config.toml
hidden_size = 128
n_experts = 64
moe_layers = [0, 1, 2, 3, 4, 5, 6, 7, 8, 9, 10, 11, 12, 13]
routed_scale = 8.0
balance_bias = false
norm = "layernorm"
init_std_down = 0.00834
optimizer = "soap_variant"
beta2 = 0.99
schedule = "wsd"
doc_mask = true
dataset = "wikipedia_en"
Below are experts of layer 8 (counted from 0) of a mixture-of-experts language model. Rows are named router (the router's row for the expert), up (a neuron's input weights, with its number), down (a neuron's output weights, with its number) and show model dimensions 64-127. Each number is 128 + 24 x the weight over its row's rms, rounded and kept within 0 to 255. Numbers have three digits each.
Before each expert's rows: "comes before" lists some tokens at least twice as common just after its tokens as in all text; "mostly gets" lists some tokens that are sent to it at least half of the time. This comes from a sample of Wikipedia text that the model never trained on. Tokens count by the router's weight.

# expert 59
comes before: "| ", "|", "(", "of ", "were ", "and "
mostly gets: "million ", "% ", "kg ", "000 ", "JPL ", "water "
router:148170137124165117139134120112131137162099098127145166158147100089127112140150121137157118112122094144095124108100128132151160137114134084126174151136151174100132119129127138177122101118164127
up0:119154107125092116143127102118124141109132121098178128124172120122112096147147109164142133121119095134126101159123106132118130104140136106135129133123126162137164090107096154138107133134075142
down0:101110128131176168158139120179108128125107125099164100143128137121111175099131117079124152128155139099091145114149095128147153119117100121139103140104124136151143089159086142105128115116096110
up1:115123140141152127114159151122098103121090121185158124101114138129119122182117142167095135079111077111126109112146140154169140159119097132153110131142129098137143116121137119135105069090105150
down1:097122186151130141168089115135165130167158105079126118142131095133121099088146132130150142138147136146165175134131142086058112087151101130135132120118069140139141153101172122074160137163150114
up2:131088126144129126128146117148153143171147137145117100114161147130139167110126105137093125155096145102125129075110128132156106162087117141125176082109121142105191152079147077135114141133123114
down2:081129159138093092117118161148138121122136132129100113136104144140142134153123166122187105124150134174135161184147125193116137090157175092127173111118133161129088149104145127133132132122105124
up3:105090074163160135099141107103119134149094130149171144123113120090142152114135133124101110162128143141159146110121141117165135101114141123114155152099084168088111151136139099154158088141129146
down3:138115150142134114102157128138103119130163152090184152118122153130144128128127127115140109125146164148135150154100126150114195177091121131131148126124106149107123111134157125122179156151112122
up4:136119170115150122093181069094096148122154146142158085111121165132095148133128116114116148158114153149135131140140148125117154107119156116115105105149078106113107146153084128139123123077145101
down4:153102150154155107104102125112135136113128140138098122109134141139118112159154113107109136180167167121145109137120129126127061128127110140123076125160170138110122116162154137111163095154125133
up5:112132067084181113161124147118133111099119116133114168102106107119164131093173137098116133143134137107141168125097166145124123129166120136120125096165134140122129152149069156117174115118126146
down5:111101138098136168156141103078103110170114132115193146120138109139144078125136134137120132144188148090124108135158130120114129094105118131158139080095095126139154103117134095114109097133097135
up6:130113127181133147139125109137151152150134094152157106102101132119163127130110127136103109106093113136156136122130153141146114107135140095155130066134138150138087108131138071099120142108110117
down6:131145126177200124145148085147116175153104132128066124103146114169116127141126100113117160147072111118121198147098154108122111112109125129115150136175128153122141188142109110142096129098117156
up7:167114112127147109105135140153105105128103118151116136106108108134101153141080127116114129129145104104111119100136154136105115128133139103154127083163132170144124121122161136093128130123164120
down7:121123149132122136104097143123148112121127128117099101080108143097083130128137086114128149092168130137096133149091093110132148145128091105118100142078147076132124164143118119111080098130083094
up8:151118126159114109083108090110151103123127149117108132134130089125144121132110094143109087142136129158119102128091088134153183129135135155137102154119142134140126098136105136138122099159108117
down8:126110139119170127142129174125095154152133132144121136082114125151160090108146151111171117139138143134112092120142138125168120108119108099158091139139089160150123129116123128126100121131139151
up9:116144132092129134144081134097089135104136158143153144135100122137123129118140115166106144157164142107121161140094141095110096137142120144132141089097146146100106120133141160096097110126145113
down9:139127152140192088104161131117081126125126108111122149104138146133130138122116115126111121139138086148112076152120123126145147105120139110119115140110153103136114140153128179158135087131116121
up10:106111154124155152120116100097158110127115154125094116075185136145117149147160129152172123138146103148123147134154101092116077131154113119112175152133096166124158144121113166125107130110165091
down10:120141096091174105153116149140170159117115102103120127144153140162137131068132175145142104108126158158182131118181126131107102161153134091131122135118100136122090111113111125090155114103086140
up11:125097138121095120108127126100097161109080141149140158099115118128143181109140106130140144158122139118138161102069171149169105158127124085112146158089122088148125125122133167133117143150151149
down11:145118082105143097097139118119155097115164121130118127123130095115114130142093156137114151104147088108170130136120165147122163139141156135119076142081162165144135129139141141151142123099183053
up12:102120098116167137170091143128157123140081124128129114110148117121177100088121142129115167101113065112132126142118111162126153112151158127147151163121084099140117153113120152157088138083138139
down12:132132160131071158151132123115177137104156162154159144139116099154117117179166122143130142155130167140098135139104155094128102109127092140146128104104134125079092120132144070117165179150098132
up13:152098093152151130145097102171148115118143174104104101157119142159137115135125112083151125122128135128107129100142085138148123133101123109124119107124112168129145118120163170111124103119099144
down13:121110122107164165084124127127093106134121172156133089143122145122116111180132110102149137120149119107085180101085162144154106123146130149150162122136140135136077115187129148124116158094150126
up14:151134106107137066088128138137157156151150127115115171139161135137130116099091157115140130080102099098153118098117116125127167128121137104138102139087131100129159150127114085173119123128112110
down14:108086144133113100117112113139148161156145129139124143117136106180075168125132147134114129119110163176164097122128136102119166146089144165146100128139137147155110156093138108128134108151101120
up15:112159144168187071130147116136154084114100113157122145122119132153114128098136131159147082127140153149097111134149123153146096107109110118122123103128133109121137166087129163151150162124144131
down15:096143106143159128103104128145142134183105146170134105130127143129136140126062112134134117129131176136119124109150099157173136140132131088137079126108154137135141097163136083146126111129155163
up16:139106122079155139114142062105197152148156143121159132092126134114129129123082151135139109098137145111125142124161115095057145143160137172162109090159148098150156107088159113128134131104131160
down16:124141152141176163145137132135055138160142140109154120107173129103175103146095098150176123149120110126135151125105148151157099111118111133110093094152098115156160115126110133100128097154075117
up17:171104130151143146100148107177126148116127126153098124112126114132125150111120142152134142104093125155138121159100109101120159126162125107117158160167148149176151129138126093154162197157174124
down17:095111106117112136113124123102136078123085129104064185135142122167099146088137097104121155101122175124149115175125135153134142099153102139131161138142110102187124133101111169133148120110095153
up18:126128107116160081101154118137149142118179105162085137105154172084115153123060133104103124118119114168149112098176139135148117128110136075123108135137136125097116129163119132147134098139128117
down18:118091084147136118116141136135133119152080132160085151149105100127118109094198137129149137189132124136121167167122126158161123132141118109153136085130133115136132123156183123135165068149077137
up19:205103129117127167143113097118117104126140134106101177146132130097119119135098118129142137138111138102116125164100126113141160133175124111162140109115150167129145118128168090178142114157136147
down19:139159132126155108082143126153124127084133155070079144143106135120119172143166153130151132137128113131115131088125120104122140092119143120138118124114132160127118124149137130121170154179137091
up20:126131129053133150092098092116143106153092132100081120115134118129140138151153104111115126161132117162145149108147091167138138176133091106142163114141108118153127142112116109174102151092163112
down20:157152095132130117165150147112134115098133108077159107124101115120106154095134110152138127129183119132124128086157147123149154124076151105109087140143157099121114129131091164174139177118104140
up21:128130111089147151121134129123175162091083155107138159112177118083115093158127146123150159145139127154069131144129105136132141104104091149156108149125159180129103117131132100169131176140124102
down21:171103157126134158143135129072123116136136144107131115152092154162119127071175132100125155131149092123143129120112128114114190121087109098100155133166178152112119114136165094133119137102158141
up22:155109097141130140133093138125170157092101149138142133100146172126148113122119152155151139160095087131122111109117149154140121150109158124140143111143088147132165085100161155162092105134130131
down22:083167096127142145154137145119119120157159182182107148137102112108129111137096117146146103151172114143136138126118089126129106137147156116066108160164152119139120149145171167110114143126106094
up23:088127123135142117085154136128108102126069096132144144108099117108161146159140137148183123165133125134135115097144124116141094144131101150091127152085152110116121133147112085100116132134109127
down23:153133104190132128125131123157150180135123129102084117099135157126145161134127126117144113100138155128124141122140104142148163138101129151098118120115138155146098095137127112147154137139136101
up24:171132142136092152133182123116076111124106111106111106134134079135125142124136130101128117128126144134120159138111149121106134168091112103138172128150108176117118131146078102130072146136139131
down24:147124141103150153077137151077145154152100133128131098133108112150164160127130165129113130144141100098166091113151167137065107144098094176144123114161090084138097162100179101141126143121136111
up25:156106133158154127125091075148106168161106139148113143109126101116088115132120156153106134115150105056142086115089158142120167127153114093157126141121148103117104150152143121152144142177134135
down25:108161092156108121156156119096146143073116088152116154146120106062115140181137138118139124138107121098148124162078083130113136119143130104151104126136129114140127091146150156144146138102138129
up26:096121145153130134128149108109153128127128127083160124081134139149135140153137106121143077109109136133108129126132147113112130150115147155104128074130135132154108133158125158083085127154105165
down26:122127141091186138102138110153129071102137112136147112157115091105092080139118130169081151121135116118156155118118109154103131101104116092103097125118180189149109156157182121111117107116128134
up27:112083159115146095130139143181115147119129142135149098121085057081140145129141134116114122127146145152094125118130090108118138128135120146080125128142154119162088136146152156110136124135128126
down27:136135117183121135163114079152141174139083194113168117155168140109109165146133125127116128107151165151131119090089167087106150129158139091145070079093146118136102129153140098125167112098140133
up28:155112119080146097112067143125153111151078105113088122105094134170085154104167162105130111117097103134134117124117174147106119165169159140152126148134124126115110094119145148132104131145129097
down28:131089162148150130076117140111152118124087080147153111092141119126098131199103111154148112152111087145102150130113090121128089131111141131156111102165154099104146124110147127166162110117161143
up29:151100120105128120122143133124161152125153118167118190092111121133119166142141139112112101105134156137136113139132114122085075123157138115116084122122079124106146149056120120097146128128156159
down29:114144096121085133150105165142164118124133130123072165095072148163130084138145099181139092120123110083146133160100111134133130135092102104131125142118104129117121110099124139115072096146115090
up30:111073130123164133108116136152142094143113150165114138105128156127125184137141109129137207167127094098092133091128087098130110102116158094114136096136119143129109134141136103127102118142108124
down30:095169109118099126116103095133128166156130100123118159146110139124120104108118103133112095092126095107126135142156179139150147166117080100148149166156124139147125136126111105120116076108136137
up31:121128114140167149193144141101100082132117106105122174131135127136142101164170105110111132117112113122063109124088104120131117130114127110154156135102170147119127142143073128160117144159166101
down31:124142153131153073145115133133135125136180115095097111124092130108114077167119104116117116170162102149119117107113113128134123091105120158164109139138084133168125107185169143174145131119151079
up32:102081172103148151167119113128108090120143139109151160132166106131113140124143150137130132138113123130115069136168123125166083095120139125171162177119122137098130133165120146107083156121139093
down32:139151106135165146117108089141155100139094164095142117165188165152145121158072128097167157095128149144117126131107098132119126126110147096115093130142115133124141158143140172121159110134139127
up33:100102128142086102136115122145127106118144126139153114129112139139108152140107155112147080137152109122132106146161098126124152168123118154100094140113113144151114101119166070152137110108107131
down33:104094129137075107171155128108154098122105158122109162120167132135106095184108111185101140138145118142096103107138111112175111166137153130138127134124156114145177138153155089123161124149136125
up34:116100110101130106108133157103137101122113095123110164162122135100075125141083129119125091146151140147092158153119148190079151115128150126118096155118116089098130097117113115171109149131088078
down34:110146142161121150133132117124135135119112123123147071124133146108085141136124136113150161119190109143148114090117096138118153124131139141095121123134119142108121115144131163141104094136137173
up35:088156147106083087100104185146120131123167140116141165088139127105145146102136153158135117087111080084085109141120163110134112108142150106157129126128131165123106126160118140098090131129097104
down35:128119095148118151139134133121129114127094137171131109104146121141055132135109179154089120157116107136177135181152165138115135120089165148191150134157135138111127121130119143136128078093120162
up36:096121096085141116108103088147166107150094114119130115108146160114135135174106139133131089187128100124102099142134139099121121146122134125139166156093112096085162129160138127143128139122121127
down36:208103116135122132133114113153070123098123114168129108155156164124099133116125091110133119094072128077142090116151124131154133109091128071135144149101159112106122120135132122105090118153167150
up37:122101151116108146107148114150147143122130133147122146145112164125102115113126155103128118104139157179119103151151136142131167082108100100120122098140169167082066125137132110123119130129171134
down37:100129096121098121119120103106150151136161119118139132122161124133175111096168130126122211129110079109150142125143150170158131122105148142111163081106165137163137153122135113136108091163104133
up38:119103103136110123152119112121169178095167118177123149126153104174136158117127152137107080112092136147148121165144150132149130031127123130164146117167082138172104149149150112110135132100149144
down38:176128132109131167122129111118111126116118122138113137149051121128141108137122162169138181142142109132121119133174117108101104135159107134093101116092103155114106152107149149128131141104088119
up39:122149168108138149143162086130133153116129161149117119120104085070106146121123114128115135129098106138140119127150141140150151133133080123103133103129166135136143157163073112107181100111153103
down39:144138176131121077186091160131137083097139112149132168143129100125122132119109088121137111143087107105129109092104080117146120127089138147146103099125138130135139115129155130123088119113102150
up40:125106179063134077136107120126120117118095128127098140120125098093087152108106135135131169195107131113118109153113129173117170163121107113152104121153128078100117129091124147125140131136095122
down40:143171130129151162129129181129137157104138114132138105097107132126089138128126114114108136105091099074121131107112132073096080116156116143124123093139098097129118114157132098112123144113127157
up41:110135163121203146076165086114129137085120141143132135134107102107115151140103125164105123122126136137105126162144146150108147091124128109101125119143167130149115106126088121074108110143144124
down41:122096159149131107105127120145141103082137172078134152143137124096127159102129124133151107123147146153128136129105139117118185165117125111130118101117144105135119113108117088129106134136174144
up42:141127104114172127099107072100138129144102148175128175139110166122119120121114115105111157143167105100160115153066114087133146119128094106120135104133115176150112129148167108166156104080174138
down42:149138145134132107138123126139127168121155184130109073177100181135138157107149142153140119099132117122102180115121116110144146149160111152157110155118106161131121104140128173101109150129121163
up43:112103084125086088169125066085120134127109124148114146126130113150183105113160105140112111143080142086112103118131137145149124126141094146134141132159126148156146144130140112116117129181173134
down43:118120111106131135136116089133161163140116129106170149125115112066133129141189162105146171121117143113097125148107146165085131159144141151079111128126110177146116127141095115145094134139144155
up44:103118098111131136113098145145168189155094117152082165140107107108144198117136144099132134147132135128100121102124109151080119135109125118133079155139116106127153118113136110117157097103142113
down44:164118116117167136088123115100112093150161128121130142148130132115098155160102119165123092142132149179120181129113105135138106136150122141151136110163135109175122157165090126116142115123122169
up45:113149107108153113122115135124155168175104121096123155143104097126108172154146150101138127102154089103123113081157122136145061113118123128101147147150117114113139137143124130139148164093141147
down45:108156131110119101101095162136107142171079117138092114134159148093102132137163104162126121123139156105102089125114110069177146100178162099161150110128165094132116133125081093122106117150135084
up46:144135193149162154131138116160147143098136131086116130141132137090112127085132120114087107109152155136084131160103152090122107098093122131130175122144097121131117110150140155064120147105120173
down46:120116106113126100123119110106126107143091082100121140106141093116162151135124150135116143098151095141160151159142115136098102160093157102130123139091130140127098157103109106139083157108129091
up47:117103147134134130134117064139140136161120099126181106162164163178122100112136151104116122124079139120102115098099123136132127173132125166117132163146093133138089137119119100119133131122137101
down47:059147122126153136109100129114137157113105127137140141107110131146123156161140153165123156102118125102092134125159096103135160116156108154138104125115106158101141127110139160129164096110143140
up48:129136156128131123090080072154123139134149091105093117097095132135080112138132137102128112149159144116139153092138157097137128118112091123193108148137116170149122128158116122144132151143178165
down48:089158082127109078129142138144090124125137132129128147127130113107096101085112107112172116116113087151133124151141165143165070099108134095125098165137141120138134094118116132154120124166119097
up49:127115109069127141122140133136116151102106145148154129118116079147133125132111125129136088159144123107089126123156132119118128099097122133112161182076187159111097147091117146147139131107124131
down49:100137155123140127095081158094137130166173127090138139159128166129092153162109148122128155111162120141116075131119122122124160128151119115114097127122105106125112145153099140137108117151119128
up50:172146142059127114146193084115178130143145128091093129111123127116133150145145132135089146166080142108156127164122123132168124146133143149155104161083131161138103112165103092127117139128145150
down50:169112115103119170138141123090106124139118134136153085129142118162117108134132104122137086053164110129111144108132112122087098127133113081104113123142107122088117145138126131154130101173167133
up51:147155151170108131124127142106133146132085127091140130143165118109138132133111129133080078145137119142093126120104141155151154161109072088092169146124144122128098082150130115133119118184092128
down51:161092160135102148180148130116121093098131173111137131099137092107106124088149139128111088090153101124146108152155130120072143098140154135144110149160118104112104133115112124143126135115163136
up52:099127100114154104068112089139144112142149057105115127131133145117114133161144122144170127060084133107119112110154097081142144098138141111078136115103114111159168165128101125126139147144151115
down52:081122161150175111130125149109159113128095144145121113111088138138126114112142092134104099108167140140165090123130147128129112115133144144181092126126117110107078160139112125159097147077121086
up53:130094129097155139130098128119149131142168150129179144150127091143140135157139127132166120081149148128134084140146128121111113125114081082108169116116161132110141112106123086139109118160145082
down53:117116115130105141149129142113121113060153107116117143167110121130135112146178133112123093134130115127135125079122143109151126143103158129127123143133114094086088101137116072109128117107098167
up54:107126113108123161136145105103154127128141144080145135169091112136131148101129165094149146124132094165172143111148085129132142168118155111106110144113105152125128118113113090161119102159111094
down54:131145169132102128152125118103128121118086075102140153098067109074119134103085164115140108130120143160164104115139108123126155181070167102131122156131109142091144126140116145122127116104142119
up55:119140136153107133131143149113137122119133145118112161134072163111124095155148132149083111129142117119115128155073132114110120152101156163116137131162135101123136134176114119171124173088135148
down55:147145139136086152104108108115159148135190144153116115115110122104083150118161075131108107118166107113129150130117148150144137126173157138127118118114109141163162093110094143116135106147162119
up56:150118140151146119145181148103141150126124131155090112111117181118142121137100104130128134155135138122128170153165157133141132155123168118091134142125139150096126141154139158140122166110111111
down56:114119123105116123141127151101126137169136124142145136160126146145114144123152120132097104106142150190120148135101125164085125138136122086137109091119174179193120081073109148126116179148132084
up57:146162141123150151133107124100109165099096082154149158100115136105128185121125127130131082109123154109122140157121160124104120177156121144121068086135127144092100183173131139180133085145120113
down57:100139101121138142128154101158118120136165147140100136129149126128172110159097098124138146156131109113176154121137120134129144115133136109147127138119108124098123118116123123134145145109120139
up58:129141137099102097132120137072145133128080105090106098153138117143112094126097131109128105137127083144130158097092134146116159142177117156141151130094128129126167143157167101124127149126105132
down58:156079105128170126123110116088147144151125146156092103147118092188124131116149152114093111086128131137164133119140157108156150101143113162134159117155074101117110113132120146130168129138154133
up59:133148090158107101154126152120147101110100137136169159158187113125162148090156133117111150135185141117149159116129126137146141086126129120201084116158104130154104127110119088150083118137110148
down59:125106144111123137160140147108073088124107138136080117122092095094116123105048141158148160137159109154084083133104118106146163144129143113121129131092135111130110137145173114123130151068118125
up60:124156133120150094134117162142153144121078133141170133111126134148147094109127082140164131111076115063122123135151161124119139098130111064121113154094131144112165157107124103198116127107150121
down60:151123160144147139167119134122093080124143137095124125080133150141134106180121126135115115100147171142132125133160070166082164110098117172128203125151139143098128095137102124146122112113077132
up61:140169134128164146112112151097144135112143132149094138081164112133109144107177119101152147119153118121146138134121101122155157134145135134122162125098101124156151157138121159115081134094121150
down61:101111090144127134110127079122146115119159147155127128111118137116120081124127153152128130124123098146103102115110179119092083117086131110170131164088152096115089099101137128116153162108133093
up62:162135128156142116173131151113110098177113146133157145172140074109086160115110162106108153114117107118125156155150135153157126101120109114099096091093124171140142069105132094189137108148132083
down62:141129113109108132132128125158155115150100126156146114136088104135137127086170132139177085073130081103156171147180130138104136136085127152141134139124126127115120127099108159116137087133157110
up63:125124102152081204123120143124123163131131148140134151148099115155101151139092133127113136140074136124150093141130118118139113090160118092141169112131089137106130139162081113126117125172127127
down63:168132156128101102135154101086165155105100095097156118123127131131108142140073109146142153161156171159142131130126109167116107104116130144106133148108154142143166111106117092136136109128127159
up64:117090119145130111160094117124125092114112097125114108126166119114142127104152146119143126128101109143104142099114076123123096137109098096166084124108118148171152121138119163128102117121136106
down64:103142126125153090104105160143127112144159123150143158142140105095123105102081135128111080122173148148123113106129164106117163111155132166093148116183103096106117116095140155133084111116123119
up65:135148095090163137184122072133128136130115095128113152126131140147125152104146144126153126114147126118149163122154103137130099098145112092137157121112162150129129107124116092143121144106116151
down65:097152145091125137138110132131154110097101136182164123172146095142160131109123152121145158072147112136144169161145140088122179120109118141179131110098136149107112149105131137129147128077147131
up66:112115105110127124136152138119124140130095089112118134107105121160157105148096122083158124158127095162125103099143149100124140144173084111117100126159141106121144144122108139135097131156107099
down66:121136068151119126113099122102114165105133136117181101120134153129165140120145154136114112117122129128110101088119077138129135120127121117119182120073078082137119152116132143120174115085149164
up67:132160108099159146130104152140127163100144113118096124170081131107129117125148113170090122138108123125102150154150088158070144150147106102151146120174115130109120080129137115110111151144120102
down67:121124147119080195137137109160105143101138151087126076150090126125152125122072111109089139134119148066149148138156145125130159126105099164135117153136134140127120142149118139142140105142142130
up68:125107168125060139108113146166108105164206153095101151123136168129112123118127174118128152108108139124119122123137133135179161110105140090159111082121142091133113124149114138146118143166108139
down68:134106077134102117120168122117143126155145117107117152120134128130097120148102089148133097131074166084065155142081148112144145151105159118095146121151120148103143129070136113110155156146154135
up69:118125179138108112091130142161173137117123148114144124146160096140093142071124109152112149097141126126139156104107121154127139120115107118133143112165151105157122149080118158130163147121124124
down69:102088093123114132165120121125099091134090074152179125146120114110127123115110105123149131134094157151116154133087146105169162135130096124126064125114113136066140110133135071112115128129146116
up70:121110114109140095120177121112133179100099140145145119113148125102123100136121143121131139090116112156121154160107186102109117143147124167170087108119137115136151132133106163171180138105122115
down70:135110156141098139123128118151162105115149151128128085131133146121145124134108138095143063134074139115191115110157165127142157146144133137121154095133156147156119140093105156111087131135159137
up71:110100128103166160126136095103137079165156097112161145089109143139129115144144149164120110126151150164149115115137127128113101170105091099127134109170112100150096114062165112144149181117128092
down71:091126107123139138140162098091094129135090139144151155160146124138109108132115110109147091089075130155164114154120104178148061166094142112125115153109129128144115126121153134098106133123118134
up72:150149160122153132116153128120104128104101072109124116125122099150176132135132175153179128110124141053096114129157131144105122146127105141129079138078127116132115105112113126137135122133130172
down72:161116073134143133125115089126111128126094132150119174104148137137120179142134094147116120150119145143104099164135141103129089118128126104129108116126138155090144144110119130090158147118077082
up73:104140152123167076152119103115113146109162125105127124145175171119132162119114117085128143128103136119136100111131102141096124123135162109120195118197105133141103130101099136123144121152077160
down73:083148138110147169064150148128150133147106132098134123150117105107135149059168135174122167141137122117097134132161100139181165141114109143127099152090137132133109112142117103123087106120126090
up74:118121110136194088138091100090149120123148144135131152146152144147169143075138150103141110115132122160158155111103099124102121135136072123139105128134120176171145096168114128154172142149158139
down74:134149119090116130131137130145139170084159102119139080150126163126113134097110122154191120090131093140155148111137156126141116170112140110110113110117160120113128096113144112166126115134096110
up75:170149123117110145129133139155085139147134152124110196149173121145103137130156120101132148158146084117125140078119137089118156123148122126120109122073159098113122140153124163101169147089109137
down75:119140119100112121172128101114119118118128136142145123156180166088108100099130168110170125114123102162129113114138122096081146081121112155098121106134134159157111120073100118092118113109112164
up76:178135142145151118153105161108118105116169174148145106114125118096151145154150159159121120134078160103112160116146131153119118116107142134138083123132122150109175150172079131143115161112098105
down76:152142129096127128124135097101116130142115108123124118151145089150143140114139149128144128086199122115167108118103105121158078132107143087105108110132084106145124157088125098099105091141144152
up77:116083181109108097125098085111164144140138145123176126105127148080145124099143162180158104126118122134119143109129139140109117084138098142123123142168108109171143102123137105120156140096131116
down77:139100164116161142124128099113161132130108095098136167102139142081144104136115135159132097119141125138127168147169163072150115131136129141127137106136132153134109146146110131097160119107136153
up78:103131140093156120114070085118121134093086155113091113145153113148100112111123106115172137118129136127105142129151173111111106099141142080113098137151104105136111129112132169138119087103149138
down78:136088091143099113137103140150109172166179169140136151109127132133084152153158139149121132102100133136137097115101102112110126156103134174089129130152126158146123141133093120149117132175108131
up79:153128094140151117105150140103147120114113112150116169128183104159109079117126117116156127142096103100119137128129142111164090126104150159119149152142170104120104135101126110167138150082147129
down79:082161152152174122130125085124124138138138127126139097118090119119165163121135150140160125113123094103121094102103089134108150090113120089065168123112106130129146114130135125156132171129138132
up80:131136126127081144151116103121164103151079150098174146124111150134135120144124131129136129153098118098184125126114112112146130136118082122102166095103114111118111119119085151161160093126141113
down80:125136078107136103120125145099134150156151139139121130126112172167152148118162102094096113086135139056111113107192093158140123115142161142103136187122105165105149107119125128128110133124080148
up81:112144158125121107108151166075149109136134124114163106128133136153109143094164174124133113102101123095106154143145205130089140135112090137116141093098083117083128106148152104139188110086093124
down81:125112137124160151148109166126108101128123150158200138138041154155137098115118132119127130176164141151169137121114123145146158134148157114168113126162147151107138133143203136158108114134118154
up82:116146132121106097138129093164078112134119128135153157100122134107111088109118078113108050146117094173106122137120116195118123141147129108153164138139132137123153116153141126108114100115142112
down82:127141138120103132124123160122126095144138092148131127134107143131115136129101084153161143155127130114115188107125148113156108133097130132152108140129163153174135197130119174139116181114090108
up83:120118079131095128106170144112145102122096153113136127132117119107111140104108126123148108117158123114097135139168125074113136133124133120107153138134124121107157153164111101087126119137158102
down83:121119179114164156128122128173119096111159104136098147115110122113094107143185130121093176128127112142130109114150134143108126117157126150105159163114101117139121119079085142158130135143083150
up84:144149128150123137193137104112152116169146132104130185126091074129173122160139128125090142074117136099103164124114148119119090124121125158113120129111148183140083112151136127138133091118091145
down84:157134154140164124142152200130126109065109102179104135154152141125144124101147129138143140185136134144139148136132120154136157108154128108110130109150164080130125125155124082129157099145094134
up85:154138142118123120105134110125133138119056123126102108145138153113132089158124132131141084135139074153078131130145106159153138096106112135112127145140156165111128115123148118148160156136130143
down85:126139132120135124127164132125160161170148144094065096125159131100126129134140140135131082126125101110118130095128095158131165127125112097154141127155184091137139084134144130172080125123191125
up86:102190139101099129122158108153126125132149154106098144140120128092180150146107131111046118141087085129137153112078142120141121145173147119127142155163145127101143148132120110108144165153132171
down86:117150097154115167115146074114099145117140107102117141132105136128091159134151147137138117137162200157072127146148110121161146133092125093108144142108118116161112104157112165140114131112104090
up87:132140121132155161166134117102153123130141127140133140111096131160124122130135112119136111129150147127170130131101091175107174135123120090162146077143131135163126064118124115124121104082171195
down87:112166145127111144159161185191117137138120125152109139154174128092147122110128100091082142102138118114139162129125152122151138110158151129082160093106118142114128146137108124101125157134077141
up88:112111126139131137094147172161087143139113140130118132093149135107148166174125117107151130125126116157112136136132138108132106093137129100121178099172150115131133123152137113118098105158124153
down88:122135117085114166083151128114132105108064084135089116127153160132164145138082153126132134088139131138143111153181103133121086127085063122147107140134135126169129111106139119092189110125125155
up89:165109134119150155128118115154122085123150135137130152122120137161113144135150143170106097104111131133165114124128172101129157108119133115100141169127180148109128101135145117130180169130118141
down89:121138136140108134147124136091150131169173124122138145188135127125135136092104143121072177144140105114131108140125158135149117101143143156094146146113074122163131113129129086095119149096148117
up90:091116102158123112073120116169105129130107170169107154121096121110111100144129128139159125095145100157116140112148100079110135095157120139124164122077084118083137145156155105068105139133135135
down90:125111119110131132058138155110128140165121136168134116147087130106115098169130103118134112167153090150112145086090164118148142165156153135108144148108160142120160136119177105128113133143126125
up91:093164117113109141130150123120136118139121106135148158156157128092092134153134118124105110109136128090174173108140161114143140119083110114076138133147126171158138094140138096164082121103091125
down91:126105067110097104137123189151120140108129058114124172120143152131137104137159131122102146123114104144103099144160086180108111141150108146166136138104147113141149158105095127092092108135118097
up92:132146099097130122109144086145169118126129120079112137118155139159144118128117084134095130154175163165158142114115106135130133137110112127104118131109158134116127159135146142142126148162055153
down92:164135123115151169133114150170141164125135112094136158110118112134145092133120105172102121086117094119161145159132115142159120101046156123161144127162133125108133135158140114111149140091152152
up93:118135104175152108102126116131161095114123137136115114152172110112121102128125098101112097157133131146132144143190143105124133112096107079151126117145123102157135127145112147142140129129121114
down93:129133126106151102127107136148112103129093126094097126118072145117146106101107126145119115120126117136127104108096064147153132136197171105148135137124132104152093136110112189151112108093104148
up94:087155135135150129139109062128129152125093133118086125129093138099108138159159089133103142108141137125101123132085143144137102113120161122104139130114143129091096118120174139108123130156097168
down94:143141160135106154051099131123153099141100132111132132141161115130124081124115114158149173168122143101087162134143134105096135116111083128162164115147141113143135109144160100094167108131154139
up95:118128121106116135142111125114191135133159112155117131146141150079167123140118139120133142143157172157133131119129118202096147141132165105126173138109097115097151137167121130128107150151095125
down95:133146129126127140127151138121140083098110162097129127082117142128118112136123093185092136098109117104150109137106141112124138090106133130140094150133136086160083143107110156111127074129127110
up96:161150110158135129143164139088117091131126133123191141130105093116091109111132131129112113121123096147148122118155137142125115133120126143151087136132066111116138143173142097114173111113110135
down96:127152160116123141127099136112125124082149156130126117151130110123153141110160128159109165137118142122129112137148160113087144148131135129153141179131142155113158149151177147146112141129190129
up97:148113100113140136102121159090156103091120108113098098148109119163098126096163173112132136149111162126111121108128118108123149144132147153159097084121118139174185123143112154115141116145095104
down97:120144183153146170131150116129126179103160096123134150145134106103125121133094155147118095167147131141120123150136118157139144065119173119120114087134089156110110108126093097106154148159125121
up98:182109081138168111135130109143107125128115119125135138128106162118090119147131152124168111088070090140130096116088076128163120149152083088139153119136130134096160093165135093130145123118145097
down98:092137156158120109108146128084122136133134094133100116093111115164135160087107108097100139093112117161084113100137179096152168103121120131116169112105134127090128145131120151093092149184150138
up99:094165119119161117133135128111090115118140099079184087133165159154126104123163122123129135161135149152099135157181105117162113171171122097118127123115108111148090141124101114125139154068114136
down99:075106127105096118134125091149143107135140121145154135123161124128163120172116145090149123104135149061121146137099151177109139114151149130163132133156071146142123120135100099142161144115135102
up100:108129099133168161117125141142139152105120113145144114144106113122136186117132110086111122123148133085131139123144159093125148125131121134110171127134153137137158175146138146139092118117109158
down100:123143094122098162079140097146124137092167129115138144113111145101158102154111169132150149183086177103160132137113159143114090137102100143110143130127117119142096103151132128102149123149108144